From a checkpoint of a small mixture-of-experts model trained on Wikipedia: 3 picks a token, 3261 steps.
Below are experts of layer 7 (counted from 0) of a mixture-of-experts language model. Rows are named router (the router's row for the expert), gate (a neuron's input weights, with its number), up (a neuron's input weights, with its number), down (a neuron's output weights, with its number) and show model dimensions 0-95. Each number is 500 + 50 x the weight over its row's rms, rounded and kept within 0 to 999. Numbers have three digits each.
Before each expert's rows: "gets" lists some tokens that make up at least twice as much of what it gets as of all text. This comes from a sample of Wikipedia text that the model never trained on. Tokens count by the router's weight.

# expert 5
gets: " ", "2", ", ", "-", "–", " N"
router:616506528467544402477464427501563542435544489479502467497493463550433557527422569465493484503487538441530453544571615578490470525521465495462438417551395570549518440566475450433538541441481511446421390552501452524537442569433528451524512450469538533405533463490486555513478439529516549510
gate0:481473479601466497515446529624489477499405502551451503440459505366467494439517453483411491470568575541562469482497527374546511446585498572556531497572435492513552522435525521498484466495493511453492410451561493512542575468439452556500483440563473489498471480482470455528547413418508535391
up0:483496466541475452451424536563449617524483507538434440486459504417442402482499574517430434467545546497554529456504528415498501562608512534553543505512463489431555471415511502497448461495502539473473431486485454551586551483480483537441403476591457549571523480443459492481598415529596478430
down0:526525455414498475459409523547520548568579567521494506453505530429482424455576434533411490527523517527497476522428480426536468437460544435550558529520474468541591514399554521504459550505401428479414486455519552528556493533583543588541459438468494544534484443602457419440494451485565505447
gate1:473455521464484504512549488527449518480409492487463451470459471426494534565577538480550540450453495524587639535574497561505483484516575520604583539401550439417497527525600514503485587447384555474451386498490530484443495501499455482426437464506547481462513522566529488507533592487456531443
up1:460483509472498554448564454542437482532485432451576508448517517410529485556561494510516531443396474487554662513511485575528567483468570503588565470390479449376533509510575379496534538413447538497467405468427475538529485491520472508438522471499549520459590505526532506510481499510454502481
down1:495553495469537422546523505376515505505470492415480453468598353454510535505509465516498399530574463538545496407555492489521471503558559519562476487464483513439510552520554475559491516505554462486614489498519479458439464425414485603527444512437482473456556527490540541489474439368524600511
gate2:456467484589560523501596473584503504438562395568402504433442439589489500514492528552467501536449432448542588456522445444562558509503477515520467489512451531556519528503557494485529395473531424545470531422553485622595541474488471510474445519567563545392460502524506506438464440514485530543
up2:413443475527534552422610496595526459456520468550433481432438531531451530444413544560535465474452502458505538492422480469586491506484486550520478512523415517571498521519529467464541439497544487512494562467532577592594508439447432487420440427547522518353435533525530437469484447486468543551
down2:466562550455469507506471517462537512539528485468480515445522310593425443623453532456393571527500506519533435407524499533386523536502448488490496457530475497468496555496431571521547469518487492463524474500561442532578491554549546551518476472495446508535542428477523503484532444613558559582
gate3:573501487490527514475531527456507420499552446466533525554443417555484418528509487542572516509491432484522493436573434472491603481430534412568503514473514459552489495581505545485405533448473455481488436491452452422529448448562492415531560503455558503429539560465445415571497503467401435363
up3:545474466482514474479513519494532369475540425439508508407540434507626482551458450515541539436513493388466492542565470477492573468401481438524479485503497424485476519539482502546529501427505404543524494511498482501481452418544566516521552388447514558385524502463494459597506542484391538418
down3:529595520555526488544585542456390460427477434515570455581539552438516489477443538495501503468552509470563439537441483463526472463524544481562524542480528556464467434528549509466582434508547444433518509500470493519487529429440578556506357534460491434534487551496531446473486575599412388546
gate4:502412458573478485536463469595575516536494502479490625465529486562542501501468491477440529504445567482496422512523539595620498520548496473476491509490524467576499479488660483518597495483550402479478526505429506413537437502520429553449438472482492399492417504504580500445536446476537494421
up4:445403436539453485472479529523488510553380495493520553502475473508493463397529364474486526539484496522434471535490472540562513504513571461431535470447480462555501524509608500433606539499479469445537459476458441419471472538491388549414421512494478447513424552492583393466582482452555482499
down4:526470412482522472505454529488481517466581471401566479533481495555543397493430561558492470594553433492447488440471571467408463500607590568560474553555520490445485559448453460512534511522552557468386472451506482466460452567432504437500539563573574435503477470516481530434553489423452545499
gate5:533558509546532441550575445498448569318540461474576443576508579420498467458575459506492506495561568495534556423476484514523496480479506412443518483433612504576534483482508508422432535453454527481549564456467490430395510457561475502485509531490537436530521558470490481592576498535495498480
up5:540551524497566471545557504480467549411474373482479522557457455425475388482503438559479506634459499518513489398419502424440500541487485455457502502472655475555462531479488482464478561440497535485612554492491535434491465514571553520477503458490500428506549543586530485587543485542468507453
down5:443419560454498524576574474490602418544562500388492549524573441579471531449467511520514438525479444526413482509522499474584602565527499501582452362454466536555488432485538593484459499503558506528498519528452504472448553436577551530466552548497447521457494452493451546539455496580489525552
gate6:548437437460551503554449522466589553640533483541544451551406480524531442442453498539530482524536490520521538430479542504446500501497510582574489470439595491614560393513537511474597514519484529472494497549443564487543550515499495461558462507538489437425474526521560523617538427446397490530
up6:564433539529564418566444541486538569651500427560568513523417477556473444465524481587462474510532507506565574557507504534436485544460503540591524503475599490546512429489479473484525462472490467450498452436508531505543545526470473485513537463500459393456407496585488488578547464395429569540
down6:460468481508521501557556471514481476516415486448544578502475499460526464564506550475527465436472599540634474512488529559487470530539492552585551435514526514553482596586504438492541431549516510529487415574470572526551475552556609398466628494470535535505537549479442534568394518451506453480
gate7:520514516483460483553487514528394555506499493442461495579506428430437438513533533467456454480568561472523560549517483471557503453516523496476558458527496604514518475466605607575587428517494566428552485502508549551451545508508505437478546448476527398625457583531584466434418567494539544456
up7:494529530461478508553478496612421504484414484440430538578509475427518506541486481511466538477570542559531518536495477441549459397578536464482585496511567538504530491398602591589543456568511507491541416484489549505427512445516463447517528461499493429545437579532584451516460590462461534403
down7:560534512466517425462561454533433457487418548512587595562549525502535443539455463465452619455497522484412559590565482536500562413556555468489517489500500563586573502406410507424436506465457489493509495502470498595542592500570480441519481540502590469562507540507400529520518529498467501494
gate8:515517525608526460579489514539518490597516459467467576478509497429513575489529593452487553445573478559507537540507518505520530514590508465477542518494419502482441584551506537430559516433397474533465414431467459580472501410607485536511486576410517441498497490424560463500536498414410466443
up8:467547503535469526519502506544545449603474455475508534501510454453500550485530533483493519489550503586470579531488524403575557486566545441449489549528432456516427641510546582488553564494465499566538452416489451564481537481568440465477485549562521485442456552431595387545519516374428479495
down8:527455539537594477562376560483474495403573501511459552549562437499414476458494577544527461584544448514484478549543545487523472446567516425503506577477530592462468482456497602474547473524471486504564521501511518497536424486478471518637417515500417414476510513558560520457569487547539415458
gate9:474444539607482466600549464547506533545522569411508574469486494483547470466482543556539637461531495423447493525443451547599570467526531434426484449515461425625549482516518437520549542591452527502461426511527551437487483461443467540526475454462565486498470458474444547478485465468517568408
up9:468383531522501451541497593545540586509493504452527475501473491451528478440445550561602564474487520495369507570420421597551575521499505427391513506452472484530534494475436441460538578573553456533485447543489448422437538454553487539516446518494496453520438516528484460476514483572507550394
down9:484503537533511491450575549510505490453512487470417515517547501537498434550539563460502534444450569485450527505542512538505454488494486430562481513470522435532493500502407416460521644530524394532488481488472444494496517453584576511522527492506564444589410651444498548533552415446447508639
gate10:507464436609457533555535485569570477514493467457429617521483545467516457482529507528488497502452529430467469465498491491539497558417486452471458553511562509567439442503563589530502542544535461439567533517546531546518557481474511465484557531670336546460430528520485506532471402436508452497
up10:522541434583563556520522461560559546526444566539511563548476573410485447507493551530494449518475573430466485506491551505536474609410474459540530533506538551538437418540592488483483597466475445452519567581509520513598474431502498505395531513576367541452477510491456492497482418450519458482
down10:544354511417534503491469413485444400464512541470493469461496521512503562542514405454430505541413489526530440431444499504490553478551475422524484494553433482472460470507501523434483604419416604406541502547424526581511485503568522392523537477519517491530601443526483502502459496546556528464
gate11:530530515463435469541497528446545509464482518413466492411505408530499488480553556531495591548493515468562459446484462484485576508572560515617564494507425508403514548551564560464447454534653551466542435490515436575514526530474535419413460493574437527420479542535521444446527453479491428515
up11:571560468498437495466522504458622532532592524463509473454498509509483486381569499586462494554458587432516523495519528510481560421488508507485442476495455462416521470602476543491464406594569484454480519427443486448482490528514526448421436549562477573412475559541459462444467467439382487524
down11:490543508545437494451484430419474458448563460571484455529491515503469565603567417480498451588406610413537545525539577467485504514500393448545506426502533533545434507545518565512565557459504521506426404483580601487528440555498488485464525458532456489530464429475553548485494489535552435570
gate12:434525451535507422495629521519408471471486444462537491488500537352527466493572537570567516380587566429469556572505469530440549460589533418485499465447504474429489571436615461486485512579459516512505497526553454503491491493522455527468489467479597420520474529551547484474497514523533562503
up12:424474480476454431528533458527508546528553423419494448497503485376522516449591543503509425468616476400491600541526461433508523427597563511458486432551501551472467550506601491529443493519413457464531470519544417497553490507473478546454514465492547510546546490431554522375457519512558515444
down12:525617562398453458512517507460512582470545587454537513521533552502488455508523460433509528474498447576412588501500503461424447445478598526418504487456594524489521555579521522531506493521536493513479558524554564621440478559488484446497539488396517539539539607585466408488504499498490471423
gate13:475548636493452514502510467582542509535501566473483481506460489475482557504439519518527489465499476390430509540410550396489559504426441535425490524485469455486452443479459429510554414582550452495508630495395544472469475477488514404489514486528468527489451444510527575587452455440477395439
up13:540517527432537473501530463500501506508528536435387458490399476500459509456398482555447533517484482467541502508456532391452459484481489562492478485477483527613381457509477606534437430571542465486561547543508473505449436501508453385529562522495441488494388500486560512589553503430417415467
down13:491555543529486444444507478479590508513530535528494496570602408558507593430477608585542446461484505446525531488460567535452474480550491493451602488561542543470489501580501463447538532510502510473479564493444530483479535611546519504574503450469451475429502403547517599444519463497586638495
gate14:572533493500573562599682509535576484436473484567602462625506497434430507502484484550474551511588503538486557528501549399517557425488516474515601490470512409528519540575559504510450458491475577540467529462424518494503463466498522514476470561498479425511480519555452493541547473472510464443
up14:487571493498520537614596519583521461470387514561615533533453474426465494455470529442474553518626560544523526591541538430527524480442504501533543524494502428484522578565520482483406489463499597557465507399446435485465477517437481501509449531533463419460432513455465497546508454485571446496
down14:513501443535607494473473413436435544446401575577459498481433441463594502484454506505392505458549502492510442532537600571526517473497506520418500492549527467542484429476433571499439536488465575539550524509580438424451503423467469577590561507543525542492474443451429548546501443563504455527
gate15:583493412513521564590522463530573456531476529518542498512494670556406511440448504589565531493511511556452496538543522527628480470460477439558608504524503554580511540513581519493556559530438523470517559451492485513531510498467504515458448462465449447381512517556557569548525508434473469529
up15:472556406524488565512555503549576541442511481449480433486524529534455511461487463587508637489458467500427465534545489537475541520424487459475630495491570527531512490523559550458506557489447549488514587431378484527480538490534478582495423502517372493385470493603522520509472433471468451467
down15:504445514528438510499483423450561498537507520572528502492564520497471507550446529456464427489437526410515471483482546494373569566411471452528425489650526489384601479523482535490508500439523494497567568470494474619532506439503501526481461539511440545535511394518467582554439460478587516539
gate16:568490502461477482400488537488539517532547541521464498508470507436484460455548479552433457573520508495531551483415528532500499385595546611582509467518546464549526506613508506450486442544525410492550458452426505497506545410537483550477595557541489572563377573478573494522561461566454451467
up16:516513505503433537411498510565575433550492516498527552531433588475497462444511572524498440572458494481534515511392540534557573427560600622605504460513546396509546436544551553536496452523479503454469509485497494420556560425532483519488590529536476478587434554443552485515555468580484489500
down16:449474487405509526512593529456519437582586546479602395435531560490555556585475489427484485578517530459510463425531577494468557416487482504489477409431536426575503447507473430529512504454461500468537546601440515472491519554513491505573494501499469508536538615447484554439429481551544571495
gate17:601599500534458423425499549517365454511540456537510474416435580519497458424476509473588481395504522525552482501609530562473461502457464554537539541528428465496567491483522422533495459486486465519490499453556439536457511542433497567433501492502483459367478528590526575483553463463449538518
up17:455554488506465429493471580449501513518479491561514489463430474455506544443486525500590617481503549554464449556479500560473534450475444537443608470461500447453581488503483455547456522510472576571440512524515388471438507529479421574509501449507479449425522502582585549575479533391415481383
down17:518519485584495429554462482504483516445542631551536620499541476495522543511491492583426517457509507581532527567577612517486458513432434536504479459467524535479552447450576511499482416549593555408603452398519532458548484584483471494525429481474460516545509474465555445502528464446454496575
gate18:489449442483501494390499491531478517470474568583497519420379572482483522485504467542525373506421448483556464426477411539534498491502516599482466588485467547526375463474433417494514567465467494469494418505540406444568532461509526541502526446553431493523502488415468495506565536586536554468
up18:514478402434430484489539493527495496503527616459537439470390531497510481498403474532552426429508524516452552450504499477574506443528564610557512518527472573518384455448425475447520474473512477485585468500531455410530501484576511513533587423508448482487506486445488558577574408575521510428
down18:468508516429452532528464528527483528548495505421448543445581508531425455539545540434501490548489461423525597491450543461491530495532531486512598549492494499533486511431505518431549490425464496549519406542470490454574486451592478654538474492464586548633549592483494385480478541455516474434
gate19:483416477514475539502440550469484565490522506482420521575475524482420500498538399649520494437515525404518512507464606504556463393550556485521531503499568506497535469522559562484472421418477461496535526484480565486497476433551518543500465533545493323497488513506550529548546528588547401492
up19:533400428534489499498447489431463576495498508477456467577429528461387444449568386555471463486568511468493560489435581498512479416465551533477497512528541570484525498543523583486417456432505457479538468483441597573501479513551486519478493512604536357487505540451573499523496516499571428558
down19:577425595412479506507520432530476494545535475496477508550491462503471519512567455477422583605531431443529559547412495449532462532503455646473498456531510556558437507514504581486575440532535539434535408508522451551457571494540468554426573495546572578419519482521523469469472470505541458427
gate20:508463403519600432486582505444502431579449482397506514549460483504382559481471516529584443553456419424511528486470455532550528453546488416555599475483401477512467487433531561444499529457477484491559489478526597435581524552522419443543454551502491430444454536468524503437503490440494524502
up20:547433460625446439483509507517562424525444497494471554464443526480439578512484511611531497586442500523542505524477428515585497493484544391595636503539459415473487564480552517452556513466438535570523558478515483437561496447516408533604464470470462494485462535470550487482508558440478553521
down20:493511515490480498523477503481473523496479480518552458461569464510621608519527490586462521433444424514609577515467572540439440435541536466537513402517493502462505457490568484468494472482545482591515546447508555408452575555424562376506500575539600519467412548521454470510542543589457486516
gate21:464480465526486456580466564497493500523395468462515461478481454472459372531410545537537565470472531506485520518564505463478480454466585471587504491507448505480530461423589482464551548455360506499507489515455492517604575574517519538450512471490476433617479503443556498568568498397587559562
up21:534474531607525470599466596510429501559451458418467450459514535430469382559460562566552561461539538524543535547527502444495486551439539485577497505489455553456547501441555517517559527484438470588578462489497536510546523449573550506414516475517460440538483525460584476598527504404586500550
down21:520455533547520490493471485520441488494484487548511419549484536344524508541478492405429450461536425544566505574398491493434445500459576528433444474449607531542489463405483473479525538473443482537459462573473522529526450454538566430448531445498534483558549516428547428417464594464416510542
gate22:484484471547488558556560545503436562543527460421497465394475458473487463466548489565501521473484578473489578527405422413590588441514478458514490464434527399535446466440462535516503604508494545489535473430553550442562508510514490482542540417540500445449450563386548527493470601425480528464
up22:503488461509509476576574493537438587458592486465560435442519494450483459465449468520530506418453523553521540546390559513569587425528478406541512487446536417514527482476478515480512575482513506511454521365557492394540537519461474523573451506523562531458416536372507521516444578476477565526
down22:602518438482563499436584538525466493575539532411475538512461572416450533572422446495526448553488530439460467523522465430432570495586588436480453457529463460545567494531443476519407502466492463476455518535569579606522467491567509434456509538517468613458529525487521482450538467582534555459
gate23:443558423526487492522502508531518471433453508461511432387429530494478465528536556581539530526518475471403552512435503571552574470573522548473532543518515469493500544548575382483475491573566526601460425446631501570558559540597443485432566476539557492497526546455500475465454565488554522516
up23:502494426508374415489493501543513542541474444435462398442483529551474513485504560592512485516560539403420496519432545547523555413555564532488485518493520508499516524578542484430480498557619492552417468453617485552461487595572461553445498529491544468501506540468439541462495489506627513517
down23:479519413501512469393490416492447505482474533524499414552415586513496619534447475462490496446504472473556491539440526405395510466412417476501541568548505468475497533515409510455520550541517480550510534509364554615511441455497477477522548498480538483518541405453565506406577525481510510485
gate24:532524605456516483519498503568554487524452561530602482495464523475538561579422451599496431564487418406501545569455494566560600472545542544433507513550508543515498459452452490550514529520474517626434539477496588483417487494488406497629499449470516449502510530498489508560526585548488443510
up24:542587530449560472426547511554519491586408511544565466516450522535524507544483537609503409524465554524483550566394463496556509450554548559533515517484553581508549480469472497504504543501478504608511542436472579442390519455599452521560577518536504492494466593451501442526523626519487452489
down24:536445546479553493531610382538532580536554460484604479580355465480534470494538458529478542431521462486535488461553428464539466516480512502596507539467507550485489472521490516532535514576518558565462548572399545533472531502472486549517536465383573509508518624463489456521574533472538437556
gate25:488501550453401494473482520487426563538504510483521434590473555510496432450482526516607412443460495468519571546445536422559475481427546625548497492471533577410528572550536491454540539531547454511450526497518399534568560518563474484395476463510392431496496469437499488532500433596514484509
up25:432418497507375516481508484474456502516533510502535511538466556513480457437505473460612526437470447381458523534480585449555475462421545565575482560489496532435508531529598477454470561553516427518454551538491385551597495504531468510376420461562433474468496461465487470562512466540537544555
down25:540532560491457493478445341506438455489560474464553423522521544502470482424515525451510450465479544546525473586561573572548481493496460480492379563474508497491470502515465562430510470360597527435404478506560496530645469497470458519443491424468523498519483437499508475494531441563561511486
gate26:450462414567400503557557538456401531466540476468477593561493505400553495371516510505498479476534425519530529564531503445479472430497555439425503435455563506492469493501548573481478584517522487488502505456597492507504541503457489426515567547588496426382527527562514474471422473434450449558
up26:482460495530442475560484511514448453579463559491464566508433519377507523441464561525509509398424436527475425553541566509493434473485510453485442504480559478461443379483550541478505601532534555453497579517551488554551514552503522431555569551560500447428475511493548455552465419489354468521
down26:532475458534502540420541512423546449504484426519527509555492560533575567456585427547517432529463448479469536503362536394504532413454469569574532526431532457505440438470530549526470572447465534432457492549534571509564556509466513498540510454471509525610493525528429402548577552553493489558
gate27:529476588616493479613536490461521468529512501573544557518581525410513488523534472462518548509509414431570508606459514529532527455506472500571506577398556505415568574426461487530470508492465515543454457462509441456548574493503522498501602415509519364501400546510533487553516484501452515483
up27:526464544623492414588572493517441520479527464475509599521534523443501488506522475486479495491475469406580565618409501533536603458583501491572573535395498469501508564461485495524490489537466498552486426453528453454541582413492525455508452463512549367482421571479540539511522485497499530456
down27:525479587469582474520538439533526453436454497502492470605523507552599464534607495570394385502609492567489500490491490549425463562504428462496474483562562519514469532481483566478502486543416522479490440480410520534487515486613432443475450435520502442482534496493495565397481456523492423435
gate28:504484444551501501611506489484577381455405506578498498620555526424532430517510510510512459490408480610542530562525546462551450476486512412512522492507398491580538638514450516522537431489489528492494497526598450431511535396526520429419538510490497490513493515514528452503447514441515540532
up28:468571460503463507620513547487588374479449474558517525580536533459489421504562526522474574440404462553538502548517576446587469443485538421552558520501468410538513530540501506559457458469550513574502488555565448487531557471507529422434583493485490444518491505569547422450490389490516536544
down28:467488533562428411556518447454396483501425445521568531560431558557444446524521403487474472463469483580432438527593549511487451521483514423479487441568518444545482522554455470367431551562486534499461442570432517515520461397452481552489483383542529522495496443498473461455506536461465473532
gate29:489480428538447477489442502545505543398454529482500439565503582467507515454530541463435422580572580429477617404484510480531431559467514469459466564502465492562641492476554494553502579430464453479508509545393481533470492439580461524482485434563506524422493517521479453476547503403512563518
up29:487493393531467439501537537494494508477437520516478431552467540418511451401568519433450420461503585497408591433566471434618469488489534462420520480480488561502553489463578502554486500408485499497548608517501461480532514474537467519528573470605458525473540511514536418510493507363559509528
down29:459426496581418443508466587543481510525470559469694495470542558554551576501362483523462464441522479441537509471396449535469543485471587433536514505590514533430526556517484511475561494521490477450477451476499467457567441453536483530532480518540486543528485464494519492479526474459364553495
gate30:570474513449595520542531569437507517465500496456478577500490581441477524492456590566533534480519550530548605554426524470584597525441554511545543426469485363469427511468522487526494573496485527484471555411562492457456622443536432577570452489482499508482418541506486486533492558498525563461
up30:510458573439600473536540532429512538468519427483511553478482488468523475460462572521446501458505609547524608554432549494569594495509586482537511426521469404492464513480445486545544508460506505496483544429520416419463604469509454541538492408455534560497450493506501583545498599507587602505
down30:481513493524434463581597507504529516560519483525490502571572488503484487532611493515486606537474502472545502515318550533446517521514475495445440598515438528506543562478477455506466536493505466494496521532531475570517459578600466498442549473455558500322481492453550422448513481495522577442
gate31:545538483471502599518523466513416510455494443522428536614545519508568428498497498544481499359522511494542568452474534498497479407489511511390475520512554514569572504514502557535584466467539573519538505497463476533381467412524509478532459520456591512537533568461488514445551481416593463380
up31:482506414522519625481505488517437521363493487477478516586491599484516470435517485574540497394573468523497593437450514477561510424508521513463535561448503519562559482562525517534578483540541530508541506518453536514410474417509459560491465563479501432541492553454454492432564580464541393417
down31:539440497469525456560481558526432586482449457484521430444505396413518503535490470498577525536538520410529555521420580579468472467560606451549614574604483493515453567480491543522475516470472497541558498465484506414432566464588509447495527455433533591512519479558533431505523461505557468444
gate32:439472436594554470604528508528541503436459436508506605480514563564363407502378557518518523485403518524448477541466535541479538508541525435453542590493471515539489518474541485451441501451508473519465577502522500452559490462537411421510425565519482494389478527518491511435543426426504527492
up32:384477447602541471596543516443543479477418455483462553469468526550464467476411556537540575405487481513500476548442525489449524477438510506475558581436522547458495544440505443516479514533462446448481510488492507576572516426595427427511451473554585469439458537395580499596522481439520504476
down32:496571599488571490487511527408533553474540558469607402447537507600539498494523576521461470494449432472546434507598499557538450410489459466508501441527541512491523406523421504486563522545460467455542512520505476408478528511519534510542541352493524459531569471489371544410485488508467514525
gate33:512535465445525462513489475488492541484366520575461476536413475468490465433444495591565462499558558504476463435572526457530547414430555560442515511496499545485546528456422502564506539587468512462508619452446553409600508508545511427472454489456461427539463592569502431542497540543424516549
up33:532499528391566420533521492508512495508392503523438444543403437473532467409450489647571409516555583588481459471537532488517502479459553564479446511482536561517492500506423523548501454558430500507474538483431528431517483472546511498521418544483436477580502577576477447419453526540450474558
down33:517478555506530438547531434533516472490484492499546536564508489489498455584531530491545489464509427569519478360533511509497467480470626546443493513373498519540441503523547497495437469527504471560504579524434507457604547410563487537422514539476400667435445589471448465487509486477497510546
gate34:508532547474525583433506530486526541539351472555494485474442419524487414406502597504549515614421489452476442521464556519571525501456534400546419537486462477554461651475540415529527527461551508487535539446450536493507503545570507511531554494479482520499475531527440507503497510521463398589
up34:558537502478538582477480568503488493489460441579449411514409502522447397461455577454499550537478454456427479454505588456556521490467547498491385571519522526529516576508435497525506447458567501469486471443414577522487526484531521491560534599490568471451461561559406478446498390492518391536
down34:496438525415495526528496520472478506515551508410521627461409461508445489519518479508621504568453506510560489466496506563444465628604535536544528503532528446534439572540465520437471543554453492514532491496483475541520532540478516582472567491450399573641533465571597471462526582507497487522
gate35:515474562503466507546499512426485506583531556452528440501521486510451513482541442500513493521421454481506590476489368486599507498466497497430574472497512489506450518449601494518490439438521485419680472515449468548627518559517547505389478480543486454488482434533565549469487453474457388512
up35:508470504518454527512489464445458468568574531500496464617499531437436439441500423508564472529429514549479630525378454503514452482448523501434573517441548549525487492466525536468443452492535532458681506534423431577570535497537473501453476510531460476448486508534557512467471509471388427525
down35:418551688464505476469534577510581584510458478499405510461510523522403480514410500467519498557510557482539552538431466554547448449532468544541517508578566550584444464512519541441601489465481472446468511550480460435433546517468531466520562543493425462519499581429457513491530484490593484498
gate36:488450500487488567546515531515470485500476538468492414459421428504497474420573543558546598481531467576512451425576459465514471455564533441534499536461538516537490560498589534414467534526500505449606427482433515418507504516548491589498519488517532347481471585509521436407543615564517492496
up36:422463524531482564496528549609535503462453500446516461422529470507484526457593555526578570538534517594509477488563441454481547554559510482481477468464627528491506476461539438445562491561521555416596455483504478438496477541479514532506500470497519342437558499590514467419461625518519519513
down36:497437549503460501479558489528550461549371465449492523414450567475555537581541536510474551655527476488518429572516497520482434500493490548477552511504482421465388509525524408518481562485570545612463480468547530448464479439530533499491553385471536533501547501576503437512434603443512484506
gate37:543493532502489493534511470556426474465528468497381554499390494573512430506439491524486540441434483506474453565470591505502543504457609611568430501568535500515503553419535391531528492489530557513534562508541520596542473426548468588549542463534512495538553557565603489564547492549468485431
up37:558521497515445456524467483590445439459507442497496570563356535525435472450384490565528513465404459530462478507469548536510575558459549555580463536507476521500606600503566393500527557478555508562441543454596467537538479461525503535504495465512502545415525515497506510581590442466525482535
down37:487555461558504428431526424537549494457574556477509529477492485507527516441453457449529513457548477486514460483673573539569455524610471591473497506521529572471486485514491484516401467589509508445556476521520580476446547596498490516628511480465491510453461462596410525497554504434489520587
gate38:343445526447510463631469615502472523510522528490468600475599544509495505484476512458464586374534504513449527464528476479479606504510488511518566542443408536522526500492506473565480559470526443587491452496577544488424510510565532415528424502460417506451539545496507528550468535519562470502
up38:377428501433550440563478601510482496488446538498436529508574538567519525461480475466441538381588446528441514463478489481559543542474522501495568501406451510523521490509556508500465454521456451492492488511508538452429493490610482425617391593537476488485490585466519449567512478521601446535
down38:478533430493509493481434590471552383479494551546423427542520411500447559574503529416604534490488495471453512355503547456494494511487474580573525438505423517547436452474485533538581518501425456399430454523502475513486418477527516458539445532548562574451487517529522449457505471507499452594
gate39:574389486446524430500490601425470469566413504470524555521477513430537430480422534516582520566477443584475460487535402531542492508497585521517495497480542572509590520483467549436474542457586524470474415510505572500609536544520498505469430585491479506518555567554612468572527471519464500523
up39:555463535503436449554520586533497412541449458441513591489503487389503521526431576497550589521470477565485487568517385520521568505460589533552537540447604507495549500514492494481446584472537441491480451380532517474596571534512502559553468462502512461411505507555567482525564436447512528557
down39:560589533543568507477567505467498476518535528512554482551486474403508418486560438604452491463507461549509513440415523536483495482497480561524404457511486516507468553527462432569419485525473516490505450534462597426534520468591512463516398520534528526559635559453470506491601406541511519613
gate40:534469530535472552529612454474425557514529505595569486471533542507497438462509510497503447423629546438476496512544523471612503462560554480540473472501516475508519617409641582571504454427385564449490504418522481448468535532519469521526470432492487446462475495572481500456546460493518478548
up40:530466536587520549526546507445445485494565486535463528525484576492506578530523478564480418368600503426420447482488579439595477476582561528467448522553507418583488526455559537453646495505466504485458537451516500485417569473546460435500471445458478492476520486580523485472570462443466467454
down40:493475479503527525509499555537514482545497563527496411414486534501494527541458478494540465580436501402578438481466445497513548563435557441455502504527530521386455467510657432593561545524466494420548463568491548477560481484454478526598557465483446424528452557557500442391466501523434435481
gate41:427475565475435479553486462577500561496410370517493562606515551509518458573482588487600585495561454533529472547507527508473545602524514545600424565522476494459458588479627490530490456556459544499470488529466528479516497519535502485460450565488538436543527522470502493503492576476444602437
up41:365455513511470503573536507539511576461433440526539456556542537544541459575458585498552561477540448519531500547510514406541503549454534509641440574445465508462509537505617517515495477539521531440463503535461469465505556544499489484403473617520555375560477521438542493440492540477462559505
down41:531513502480549455502614477487556525435399531510513513513470546547507557448445457467503459515637571580543515391450439580470501455485550415533551527426492509539491475539411380538476526457461546474532548507451517514543450467442553503437573494467513567501446564455514613598495527512489504536
gate42:542479468479499528497541476560503581548470439522476478455517551444549414473579519493533498476521549506561618556518532390557544465374547521629512480520538437467494502544562436496577511528530531454486523491489536495531469454555455569401432483500466420466445579405461493473466477483464625542
up42:588574422461514550561543549537487542467447404508432432493451485516493430497582457483539480545558515499495539550579481361563578517477539532553510507514518580492510520571525516505584496538545552478499463491545627529497473525551505480416468514508406383490448608440475476519457479527469576514
down42:457534498492516497556527441465514494472498521578492547564582529571468521482488465500522497486536526572540545451562564569563464496496430443550477533509501479572517548456537475492525493389446576444479504403578454421478391548421605497469489557420472556505419462467540545589556417542509535614
gate43:485491462461546608539491460456467556484493430558542473601483535511479513482557517484478487360566536439503516468490511416424486580379516592544474428439453460540510429450554504610458509526432461472492516401481514497505473469595479470551404559535502449552537525489538533581469533492502510427
up43:449421475459456547555506469383491522487476484530546468575459548518481508404587484485535511363546544484440505445508489388506426557476519565543493535437460494470500456562570485540429555586439493487526494434537535480481482531624455475513427508558418467546504491485553504630482490468525456438
down43:525561500517435438438436530328486480483605515544505511572506581575459428533511458579584532499519505487487537506433437484574534447435451470523466545493592510433528561487492490432576431459411484412502498408459473533482511559536556477509446535560504494548466450513581539495558550526532483496
gate44:468488485577502544491557576503456461489530462557483545445500542451513377460517445492522563443517442467514593495461442475596530479517545530510581552515556481494505529465650526523485496530605488537561570501457565520489564439567462495536511474533500490438457625499595441574510553477538428410
up44:500539435575466491589506493464515449465501459567558534510495627466513477513470559475447486521493447552422527480498530482513520390542562467416491522554511516389473424484535558541502473574482495544437532418531554495434636426566464417464453532531485425468456560555603464505518483573448515509
down44:607494550506444464502383491539581524550517440446508474534468461491530458477582469517518413513459494476471586458459550429498432547509488512516484570493483515445526504509492593510564503422550507526465624436476461619489424494502608590554428428512427509483555439457459433447465466517483526543
gate45:478509533549560504465480537584618535507561551550588499470377502552482478395478467622505476558520573507485503562427570577496508471492520464461404480532450513500543499559458481490597506534449626478526569451503597466436464508419468497491471467475475462527401529438542496531499453503481528536
up45:544464499484577517426483489431575496496528579480570450481356537518482461348522417601526442547536580500510531492453532572490453455438583502485427489544459513499503484539511542504526489533505573450530585442492515470404483494452461476415516450469489472464403539456557477542482481476403471449
down45:546495527484500452566531541525511500431517461468521508544648476596529531417429477612503572450498482461468493494491495538495445624529491452491499432568548472441447539498393595464487443622449477478596591589590476498516467464465545509521426507460507498521484455556473553469511489462468507509
gate46:560524421540506559457507497501495478509542445596555421533464539560523552498474478466544535357487482538447517420569604531552538498496477485662524519481504550477530487505472520554524494515463464467451492433468523555535497519516428456528475575512623504481513515441483403606496471616428515515
up46:482502448465484624475510500472463437437494519531519453563490547512500521530400498497610573452526432475485571429481548477547554477552531558572570539509536532486486583507529539590516518620524492415527471499476552545489514591491425493472468555486614413478473517451487396608532475465439490465
down46:481529533568577422540593478595437431561528425513557425378647558554560479569428539511447595421478550478495500499437481574535534476508565552420480550518494497524491516471394486543502489467508559471485498397491529522529428548463511456526451531487572558514523527509484512519480494456527536508